Below are experts of layer 9 (counted from 0) of a mixture-of-experts language model. Rows are named router (the router's row for the expert) and show model dimensions 0-95. Each number is 128 + 32 x the weight over its row's rms, rounded and kept within 0 to 255.
After each expert's rows: "gets" lists some tokens that make up at least twice as much of what it gets as of all text. This comes from a sample of Wikipedia text that the model never trained on. Tokens count by the router's weight.

# expert 12
router [155 173 151 108 124 124 113 129 140 133  63 139 151 154 130 147 152 123 166 124 103  94 149 173 132 177 187  71 162 163 180  96 131 105 160 161 109 179 139 158 115 152  94 124 135  90 142  63 131  77 122 102 105 106 101  98 109 185  85 164 103 169 180 131 106 106  98  58 158 106 117 124  84 103 136 161 136  93  91  84 122 114 191 157 159 130 174 115 181 145  95 194 122 125 150 111]
gets: "ar", "or", "an", "ay", " Mar", "in"

# expert 52
router [174 126 129 138 170 106 125 169 103 164 102  85 103  84  84 110 149 148 103 130 229 168  82 162 146 107 133 170 137 107 153 111 116 166 105 162 123 120  72 146 125  77  77 144 128 146  85 132  86 169 147  97 116 103 109 201 154 132 132 114 132 161  96 196 141 173 132  93 139  78 198 155 141 114 148 105 155 113 143 114 119 132  69 139 105 155 107  79 122 149 103 141  79  89 156  97]
gets: "\n", " a", " is", "American", " was", " American"

# expert 19
router [181  76 131 145  98  90 144 136  76  93 143 161  65 105  90 109 103  98  89 105 116  71 160 148 108 138 106 113 154  91 125 148 138 135 135 102  94 144 106  82 140 110  72 129  82 145  87  86  47 176 160 143 130 133 171 152 138 110 173 111  82 105 173 154 101 150 139 100  94 178  89  72 106 188  98 120 126 134  78 135 115 123 128 154 148 149 135  71  72  97 179 122 105 112 139 155]
gets: " ", " 0", " —", ",", " &", "\\"

# expert 2
router [201 146 156 172 127 129 154 123 164 141 126 186 138  86 117 131 178 135 140 167  79 127 144 108 173  91 202 143 158 186  98 126 113 130 136 121  83 115 187 130 108 152 116  49 111 111 106 175 123 102 154  94 160 120 183 126 107 100  93  77 132 160 119 119 159 125 104 115 102 103 140 157  97 115 117 162  60 124 140 131 156 125 106 142 106 158  88 148 109 200  41 109 141  99 153 137]
gets: "m", "em", "b", "ew", "w", " out"

# expert 3
router [148  82 179 105  87 153 179 118 121 199 138 135  86  95 151 128 115  82 116 140 113 105 169 101  72 130 149 187 151 135 149  81 112 209 132  97  90 146 141 121 134 143 140 118 138 162 155  75 171 116 142 135 129 139 117  85 133 114 138 111 107 155 110 120 143 188 153 142 127 208 168  97 155  74 106 123 139 152  90 125 110 104 185  84  87 136 148 145 196 115 165  81 134 164  95 170]
gets: " he", " He", " San", " Man", " We", " Ro"

# expert 33
router [ 90  94 106  83 149 145 152 123 126 131 141 133 130 174 205 140 140 133  76 112  89 128 130 127 100 129 127 100  96  74 131  86 113  90 169 173  98 202 112 167  66 182 119 113 126  86  62 141  94 108 170  92 117 120  68 108 172  77 121 112 121 112 154 160  42 146 143 201 166 104 121 118 118  96 124 117 148 155 152 156  97 147 120 123 186 128 113 130 108 133 147 161 144 174 113 112]
gets: "o", "i", "a", "c", "n", "g"

# expert 61
router [117  69 117 159  89  30 111  78 147 151 180  90 125 157  53 111 107 112 148 150 113  97  97 161 188 120 109  97 106 101  91 135 102  97  59  84 118 171 117 161 126  62 130 143 157  85 115  88 173 142 108 129 168 114 147 154 169 115 141 194  83 163 137 184 161 111  95 147 172 136 148 130 140  90 134 143 105 134  77  94 131 168  99 122 136 132 133 123 106 142 156 137 149 153 121 130]
gets: " of", " Best", " National", " Total", " The", " Website:"

# expert 56
router [142 169 188 113 124 159 125 121 145 179 134 118 161 104 170 104  98 135 174  95 126  76 155 129  76 102 120 207 140  98 169 125 109 108 109 136  97  93 131 115  58 165 144 147 127 157 181 113 145 181 119 165 147 114  94 154  71 145  84 135 174 118  92 136 160  54 153 105 145 121 145 109 122 128 129 145 137 118  65 102 165 105 139 103  44  87  93 103  98 173 108 124 167 169 155 132]
gets: " L", " W", " S", " H", " D", " M"

# expert 0
router [148  94 112  68  84 156 111 130  95 122 125 175 192 120 104 162 143 128 108 130  98 119 119  64 116 177 108 123  98 127 124 135 159  83 110 162 125 102  90  86  87 164  85  81 101  88 178 148  86 141 164 127 156 180 108  98 149  70 109 125 112 109 141 140  69 104 124 153 167 120  84 119 131 115 208  67 160 115  97 124  87  99  53 154  95 138 126 107 165 133 167 111 131 168 103 103]
gets: ";", ");", "),", "s;", ")", " ;"

# expert 45
router [129  92  81 158 103 133 158 110 168 123 103 129 138 174 124 150 104 103 125 165 174 185 188 103 118 152 197 112 154 141  96 158 154  84 128 115 164  91 156 147 104  63 141 141 156  98 121 173 144 109 125  93 135 135 133 117 178 109 161 124 100 121 112 122 128  82  42 189 132  87 135 126 153 100  83 155 174 145 128  79 115 114  89 150 130 158  74 144 135  50 177 160 186 124 151 132]
gets: " for", " of", " to", " in", " on", " with"

# expert 49
router [184 126  92 164 111 162  87 135 128 107 110 109  93  71 147 171 172  57 140 122 126 157  94 105 143 150 115 109 140 134 111 111 111  89 153 126  84 146 119 102 108  81 168 178  77  61 110 125 136 124  87 188  86 139 132 139  97 158 151 154 139 147 157 130 185 194 162 141  46 183 113 148 165 151 154 143  95 144  92 161  93 144 142 106 157  61 144 139 147 115 134  89 145 119  93 163]
gets: " there", " There", " they", " He", " They", " it"

# expert 40
router [162 114 179 141 183 156 118 119  84 142 102 110 157 125  78 142  90 121 153 103  65 167  90 125 106 140 102 189 193 122 131 147 162 120  83 111 132  83 103 181 139 139 154 123  94 158 114 117  59 160 145 102 106 164 104 108 179 114 157 121 154 130 173 156 142 125 127  79 151 168  49 100  83 111  95 158 125  73 146 113  95 169 117  88 129 150 164 204 134 149 142 108 155 155 127  97]
gets: " |", " 0;", " —;", " 1;", "°N", " (aged"

# expert 17
router [172 171 127 110 124 155 118 124 144 113 155 125 105 140 163 168 139 109 174 119  91 103 160 140 163 108 137 148 123 141 138 154 172 100  82  93 120 144 158 121 123 131 137 143  98 181 178 225 150 135 134 148 179  92 185 150  63  41  89 126  88 120 132 189  99 157 159 112 109  66 134  87 154 104 111 107 183 109 157 133 141 107  97 116 139 173 139 149 141 122  69 122 171 129 148 188]
gets: "S", "M", "B", "C", "P", "R"

# expert 15
router [129  77  64 156 121 168 151  78 132  94 148 157 141 108 101 104  96 141 116  93 156 136 144 140 176  69 108 118  78 151  96 173 153 128 105 123  63 123 138 110 133 138 149 141 142 127 165 163  99 172 171 173 130 174 206  64 166 137 147 122 103 155 153 156 110 135  92  79 127 132 127 173 117 162 107 153  89 108 100 143  35 103 146 138 154 123 131  98  94 163 182 153 117 135  76 163]
gets: ":", " –", " -", " |", "s:", " /"

# expert 16
router [137 166 186 129  76 178 134 144  87 125  90 124 193 113 106 115  97 161  81 135 141  97 199 139 113 102 105 149 131 135 119 123 136 171 146  76 125 133  98  86 121 140 115 181 149 105  77  41 113 158 112 121  77 139 147 127 172 171  89 129 120  79 134 106  90  80 166  97 113 193 172 143  95 135 120  91  79 128 128 169 147 146  97  66 129 146 133 158 140 120 142 140 123  59 140 103]
gets: ",", " June", " October", " March", " January", " September"

# expert 29
router [ 95  68 144 136 118  96 139 158 143  71 168 125  71 108  92 163 150 146  68 134 137  74  79 108 136 138 113 157  70 108 148 154 181  98 148 130  88 136  54 145 107  83  98 147 136  72 138 123 161 100 158 122 103  92 129 151 168 157 160 167 175  92 125 117 148 147 143  94 130 158 140  84 145 136  90 116 126 110 142 123  83 116 182 115 149  71 109  78  78  74  84 127 125  74 115 161]
gets: "er", "ine", "en", "el", "ing", "us"

# expert 51
router [ 89 193 181 160 161 127 154 112 155 173 134 123  94  85  75 143 154 112  81 167 148 120 128 158 161 138  96  97  77 145  96 118 158 140 105 164 161 135 152 195 135 152 141 155 129  64 171 136 129 145  48  91  91 130  82 103  84 105 150 117 200 142 129 152 152  95 155 128 103  76 137 118 107 120 106 159 124 196 114 142 146 121 129 123 109  50 161 157 138 109 151 125 169 134 174 128]
gets: " the", " same", " this", " public", "'s", " National"

# expert 7
router [ 85  90 124  90 120 150  91 104  77 108  84  88  83 160  81 104 180  89 111 144 155 155 137 122 158  85 122  73 109 168 149 156 145 146 136 204 171 130 148 164 109 139 158 136  99 107 123  81 134 148  87 142  99 169 153 112  86 150  85 146  88 129 124 110 155  94 176 110 117 164 102 108  92 153 152  68 145 120 166 149 130 150 126 130 139 138 111 105 114 105  38  95 215 116 169 127]
gets: " that", " which", ",", " who", " where", " when"

# expert 50
router [117 125  91 128 128  99 130 141 126 120  81 169 111 123 189  72  97  85 108 100 132 164 100 122 147 161 133 119 116 133 166 124 180 115 117  69 120  64 149 132  96 121  91  93 141 134 132 144 149 156  88 154 190 178  79 123 162 112  84 102 169 111 151 122 125 166  85  85 117 101 116 148 174  99 172 188  49 164 159 131 165 116 131 161 122 137 107 145 216  80 141 152 183 118 152 139]
gets: " to", " would", " can", " into", " To", " may"

# expert 36
router [ 85 182 134  94 129 135 127  85 172 123 109  92 145 156 206 113 136 109  97  46 121 129 141 154  92  88 124 124 139  74 174  97 134  93 109  71 155  94 139  90 126 141 144 111 117 119 166 162 111 154 133  91 136 156 178 163 140 127 132 145 134 150 108 114 129 139 140 135 158  95  99 155 201 129 151 109  99  97  91 130 161 168 168 142 216 159 175 112 116 142  98 163 186 161  85  73]
gets: "f", "p", " F", " P", " M", " T"

# expert 4
router [ 92 175  79 172 126 113 133 170 149 180 121 136 133 153 148  65 134 134 138 179 170 160  69 185 135 101 146 103 156 130 104 180 106 102 105 165 145 175 105 158 127 109 178 126 147  62 158 119 115  95 133 121 146  93 113 196 101 116 143 137 231 141 102  85 136 109 103 114 167 150 105 147 135 101  86 103 124 154 177  78 143 100 126  97  83  99 100 144 154 141 122 126 111 193 116 129]
gets: " a", " the", " an", " The", " his", " its"

# expert 60
router [151 154 104 160  99 132 100 133  71 156 143 118 151 121 144 173  89 113 174 139 176 119 178 112 142 149 153 118 145 115 180 125  87 159 115  99 139  73 164 140  91 121 143 150 139 154 130 181 138 117 173 163 143  34  85 159 164 136 167  96 124 141 144 121 122  44 107  99  89 193 129 135 112 116 123 114  85 106 123 111 147 112 136  97 181 143 139 192 148  85 142 171 139  86 200  85]
gets: " in", " on", " In", "In", " of", " from"

# expert 22
router [150  77 115  68 136 109 168  85  84 121 146 140  92  66 154  89 171 100 134 160 107 162 110 146  98 178  85  76 173 132 139 157 170 125 138 116 110 142 140 127 104 128 140 166 195 127  72 122 142 117 137 106  62 100 112 158 135 153 124  97 148  82 115  85 140 179 161  84 132 102 118 125  82 165 175 103 117  69 145 162  94 168 125  88 184  89 149 113 126  86 163 112  70 110 129 131]
gets: "a", "i", "u", "ai", "o", "ou"

# expert 6
router [115 133 156 112 160 157 123 160 155  98 164 125 122  91  88 123 164 151 201 154  96 167 114  75 164 156 160  77  61 103 146  89  95 177 113 102 130 144 103 153 128 148 101 182 117 151 134 103 165 111 120  94 136 163 118 168 109 154 163 143 160 108 101  88 120 116 133 170 155 132 198 127 148 107 162 111 120  84 194  82 183 147 100 152 103  25 147 131 114 102 107 100 110  98 101 121]
gets: "\n", "-", "|", " Running", " Production", " Other"

# expert 37
router [138 163 148 125 159 154 140 125 141 121  92 162 125 119 117  88 126 103 166 147 162 130 134 124  69 155 125 168 106 148 152 119 166 101  70 134  61 144 141  81 113  49  97 137 142  59 132 148 104 185  77 121 149  89 111 155 126 165 138 114  93 141 105 145 173 184 185 163  78 148 111 141 117 115 176  99 139 143  99 182 101  88 163 134 174 110 123 145 180 153 154  60 104 126  87  76]
gets: " |", "w", "r", "ick", "ash", "ah"

# expert 8
router [152 151 166 116 113 208  68 181 132  95 159 169 141 180 122 113 166 105 134 139 104  92 175 100 160  97 105 120 151 102 122 146 100 127 149 109 125 182  84 105 107  81 168 147  92 158  76  89 113 113 145 127 119  56 122 178 161 131 125 131 107 118 123 126 185 105 153  85 143  96 116  86  73 151 129 197 116 122 111  93  65 125 112 127 109 128 102  88 154 161 138 154  58 119  79 134]
gets: "9", "5", "7", "4", "6", "8"

# expert 26
router [121 171  99 149 104 103 130 147 128 142 127 121 125 144 113 102  55 121 141  63 109 138 176 117 107 164 145  68 125 107 114 134 149 104  85 114 133 148  80 128 112 185 114 157 128 150 176  83 116  55 123 157 103 120  94 133  96 132 150 108 150 127 128 158  99 131 123 105  89 136 153 107 143 164 191 154 128 171 140 194 213  79 160  83 146 138 128 209 112 130 164 132 159 168 191  80]
gets: " the", " at", " from", " At", "'s", " University"

# expert 42
router [ 87 208 146  91 173  97  50 138 112 169  96  88 152 166 167 153  81 149 199 192 123 161 102 179 121 128  89 136 174 129 126 122  78 112 106 114 155 165  97 114 154  76 154 116 116 130 161 124 102 149 124  95 126 145 201  91 130  83 110 128 174 157 135 144 166  96 146 108 101 109  83 106 126 100 136 210 115 140 147 108 122 164 104 132 150 152 165 139  95 133 156 104 119 110 148 106]
gets: " the", " per", "\n", " |", " ", " a"

# expert 28
router [173 135 187 114 109 158 103 147 102 149 191 136 102 178 144  84 114  96 131 115 121 155 214  59 100  73  86 115 107 110 134 110 153  83  81  77 105 135 128 157 106 174 115 112 118 160  91 128 173 132 148 156 128  75 163 197  75 152  83 171 139  79 121 139 111 141 165 119 135 134 122 135 120 156 130 146 125 132  78 180 131 179 115 169 121  95 143 116 144 157 154 143  78 135 183 146]
gets: " B", " N", " K", " E", "C", "G"

# expert 57
router [ 93 136 111  87 147  58 132  89  52  44  76 152  96 129 154 163 162 161 109 137  96 127 183 144  94 100  97 108 107  78 163 152 151 169 130 129 111 131 142  93 135  92 133 147 103 112 158 143  92 123 117 135 130 173 129 113 113 119 197 130 145 144 172 118 128 125  77 213 153 140 139 134 149 140 106 116  66 170 146 138 185 118  93 159 103 139 103  95 120  86 174 180 115 137  81 144]
gets: " and", " or", " &", " but", ",", "s,"

# expert 53
router [160  44 115 145 126  73  73 101 173 168 146 144 171  99 160 116 133 130  86 160  99 147 155 154 145  99  90  89 146  95 105 143 196 144 130 173 132 124 127  84 138 173 128 142 135 115  85  93 160 166 148 154 147 176  98  97 109 158 124 166 144 127 142 130 137 128 117 106 151  85  82 127 176 158 197  87 158 119 165 128 161 118 137 165 150 158  57 155 113 154 121 156  58  88  83 109]
gets: " as", " called", " became", " As", " named", " is"

# expert 30
router [ 98  74 109 123 170 101  80 145 115 147  94 154 119 159 119 157 122 179 116 160  92  79 161 165 140 150 100 137  92 137 147 140 144 142 201  99 119 163 164 125 150 147 176 112  86 164  95 155  69 101  86 139 156 112 113 137 133 184 133 110  74  66 141  73 195 114 155 127 137 176 136  93 135  96 130  72 130 145 127 132 202 151 103 155  80 121 134 130 187 133  65 117 122 145  90 129]
gets: " also", " not", " was", " be", " been", "ly"

# expert 13
router [120  40 158  92  81 101  68  84 141 113 149  89 149 131 168 126 126 165 100 132 119 156 141 115 151 142 163  99 128  82 148 139 157 124 171 104 174 130 140 126 189 149 146 109 111 155  95 162 122 192 160 130 152 159 177  81 164 157 105 137  87 192 161 154 107 126  54 123  90 132 161  98 160 138  94  88  75  97 120 177 134 112 138 184 139 160 113 116 149 148 158  91  83 167 113 122]
gets: ".", "s.", " as", ").", "a.", "es."

# expert 41
router [154 142 122 151 113 150  82 184 100  85  97 135 127 152 156 164 161 138 205  73 171  68 112  46 132 101  94 203 182 146 100 139 120 117 135  86  89 140  64 162  77 102 151 107  92 107 101 127 177 189 125 120  80  92 151 147 119 109 141 140 137 119 158 110 181 181 122 140 166  97 108  64 124 152 143 141  74 125 149 130 129 145 115 139 129 108 136 141  85 136 123 130 132 108  95 123]
gets: "s", ")", "1", "3", "2", "4"

# expert 9
router [145 100 145 138 117 114  83 138 156  81 151 113 150 125 219 121  75 115  96 156 130 128 157 134 113  98  88  76 203 152 124 146 135 105 134 134 100  89 130 115 197 187 105 100 169 123 181 122 147 132  71 159 148  82 179 164 132 146 178  73 102 146 106 141 151 125  86 176 135 102 144 140  95 134 100 149 197 136 122 117 124 151 136 158  86  88 121  82 108 117 193 132 164 128 144  83]
gets: " by", " with", " from", " of", " after", " under"

# expert 10
router [107 130 110 103 110 147 192 101  89 139 125 114 179 101 204 107 115 175 152 141  83 161 100 188 118 122 168 144 110 146  58 103  90 146 102 100 127 163 174 129 104 127  98 161 168  98 202 167 176 108  95 117 155 183 160 185  48  78  97 125 110 135 137 103 106 144 145 122 137 144 158 121 120 198  80 116 155 162 126 134 152 159 113 143 158 170 135 150 128 124 152 110 136  96 152 110]
gets: "-", "=", " v", " p", "ap", " pro"

# expert 63
router [139  87 124 135 103 153 158 146 114  97 129 155 155 119 134 138  86  77 173 112  64 137  77 158 101  94 103 124 117 129 184 160 148 111 120  99 149 149  88 114 149 135  85 117  73 121 193  69 126 184 136 182 151 133  60 128 154 141  66 181 112 121 145 103  77 142 123 174 115  95 153  99 136 167 117 125 132 140 129 199  84  87 137 105 106 176 127  97  88  93 141 126  80 107  82  80]
gets: "|", "-", " |", "\n ", "2:", "4:"

# expert 58
router [166 185 102  42  89 115 143 116  92 164 147 131 137 157 145 171 163 129  98  93  93  96 155 114 179 178  95 123 172  80 130 142 158 125  76  93  82 128 159  78 176 140 142 138 147 160 176 165 116 156 164 164 163 111 174 106 112 109 118 108 124 101 158 162 120 176 149  99 108 137 160  98 121 164 128 104 162  99 133 103 102  74  76 106 108 191 165 114 116 137 142 127 108  85  89 184]
gets: " (", " \"", " [", " =", " (18", " (19"

# expert 31
router [144 111 156 143  90 149  95 149 115 144 199 102  59 107 166 113 122  74  89  93  84 142  81 135 106 117  81 137 138 135 124  95 121 174 198 148 113 143 115 139  88 101 157 123 129 180 132 137  95 217 141 130 179 129 132 146 159 153 148 137 176  94 138 106 114 180 169  71  70 155 113 114 101 153 112 160 107  98  80 170 145 142  91 149  89  91  96 121 120 117 133 153  67  94 122  92]
gets: " 1", " 0", " 2", " 3", " 4", " one"

# expert 25
router [ 97 127 125 119 134  76 130 131 157 168 120 117 183 110 133 154 154 179 139 109 130  72 112 126 128 148 176 140 121 156 124 121 104 161 173 172 112 133 130  75 159  50  82 112 122 191  95 171 170 120 182  88 134 128 182 117 157 142 146 183  98  99 112 117 171 153 158 184 126 146 141 175 149 113 102 208 123  78 183 107 154  87 134 122  90 150 128 189  91 137 112 144 128 106 173 137]
gets: "er", " un", " dis", "on", " ", "le"

# expert 5
router [143  91  75 152 132 131 152 143 180 112 171 117  93 134 188 137 218 108 149 105 140 149 155  53 159 152 113 160 123 158 118  99 130 129 172  93  91 140 158  73 166 130 139 109 102 162 154  76 133 145  76 199 143 160  78 114 133 154 131  92 142 106 130 154 122 101  94  95 118 126  98  91 177 175 119 112 120 135 176 102 110 118  90  82 134 114 130  69  74 139  86  85  95 134 143  97]
gets: "ing", "ed", " has", " took", " had", " made"

# expert 55
router [102  79 155 106  99  84 152 185 112 150 120 122 123 207 107  92 171 107 131 128 106 180 104  88 121 151 123 118 111 163 135  56 101 102  89  91  77 135  93  76 179 139 172 159 101 173  93  99 132 166 160  85 111 199 118 170 135 162 142  95 110 109 122 150 175 142 173 158  49 140 161 109 107 147 150 162 157 106 104 122 120 142 104 127 156  93 120  89  98 131 160 136  96  89 116 131]
gets: "\n", " —", " Team", " 0", " Candidate", " Nominated"

# expert 39
router [ 69 121 132 191 115  80 176  83 123 102  84 119 165 128 132  93 100 127 159 155 181 161  97 119 124 102 100 134 160 141 136 115 132 105 117 154 113 122 191 128 137 140  54 127  97 126  93 124 114 155  75 147 106 145  99 152  99  93  79 108  99 170  98  64 143  79 151 185 162 118 155  90 143  86 142 170  83  70  98 179 141  94 183 110 141 149 124 113 124 143  79 178 148 167 160 136]
gets: "l", "il", "h", "al", "am", "ad"

# expert 54
router [ 76 134 120 150 166 201 115 150 159 137 156 146 153 109 148 118 106 155 151 150  85  75 154 143 187 140 171  83  83  95 117 146  58 115 129 146 174  68 125 127  90 145 103 119 118 110 155 191 152 136 143 189 107 169 183  76 138 110  92  94 101  78 122 112  93  99 156 114 190 161 115 175  57 116 138 127 161 135 142 137 104 115 128 178  92  99 113 156 131 149 163 106 115 157  96 125]
gets: "-", ":", "s:", " by:", "ation:", "er:"

# expert 14
router [105 132 101 153 120  87 102 152 132 163 101 139 161 108 117  88 174 139  69  79 122 116  66 209 161 128 129 126 101 152  89 134 113 126 101 141 158 139  96 113 100  62 190 136 120 158 106 103 100 125 122  93 123 112  96 170 156  96 160 179 117 122  72 157 120 161 134 135 183  96 136 141 166 128  99 135 146 127 166 167 164  47  64 130  83  90 128 121 169 196 133 135 103 160 155  98]
gets: " the", " a", " his", " first", " an", " The"

# expert 62
router [141 166 145  78 105 215  87 166 118 133 101 108  93 151 136  95 111 125 154 109 138  77 162  82 192 161 145 100 112 119 145 144  52 173 121 119 163 187 146  88 151 134 157 133 143  75 132 152 130 118 157 123 158  57 132 116  99  99 127 160 148 171 151 102 120 189 149 155 162  90 183 151 144 117 164 123 117 144 110 109 105 161 130 163 117 114  66 114  69 127  67 122 115  89 130  93]
gets: "\n", "==", "===", "====", " ==", " also=="

# expert 23
router [133 160  64 124  92 148 168 101 123 155 113 149  80  93 105 168  91 126  71 117 145 133 111 105  95 112 123 117 114 141 170 170  74 147 172 127 115 143 157 115 163 155  73 157  81 156  65 101  65 137 103  63 144 142 144 130  90 195 119 134 176 114 185 151 123 120 162 116 136 107 154 112 131 154  95 134 154 117  93 144 111 153 176 140 169 163 140  94 127 134 186 112  95  90 162 210]
gets: "\n", " ==", "==", "ia.", " ===", " life=="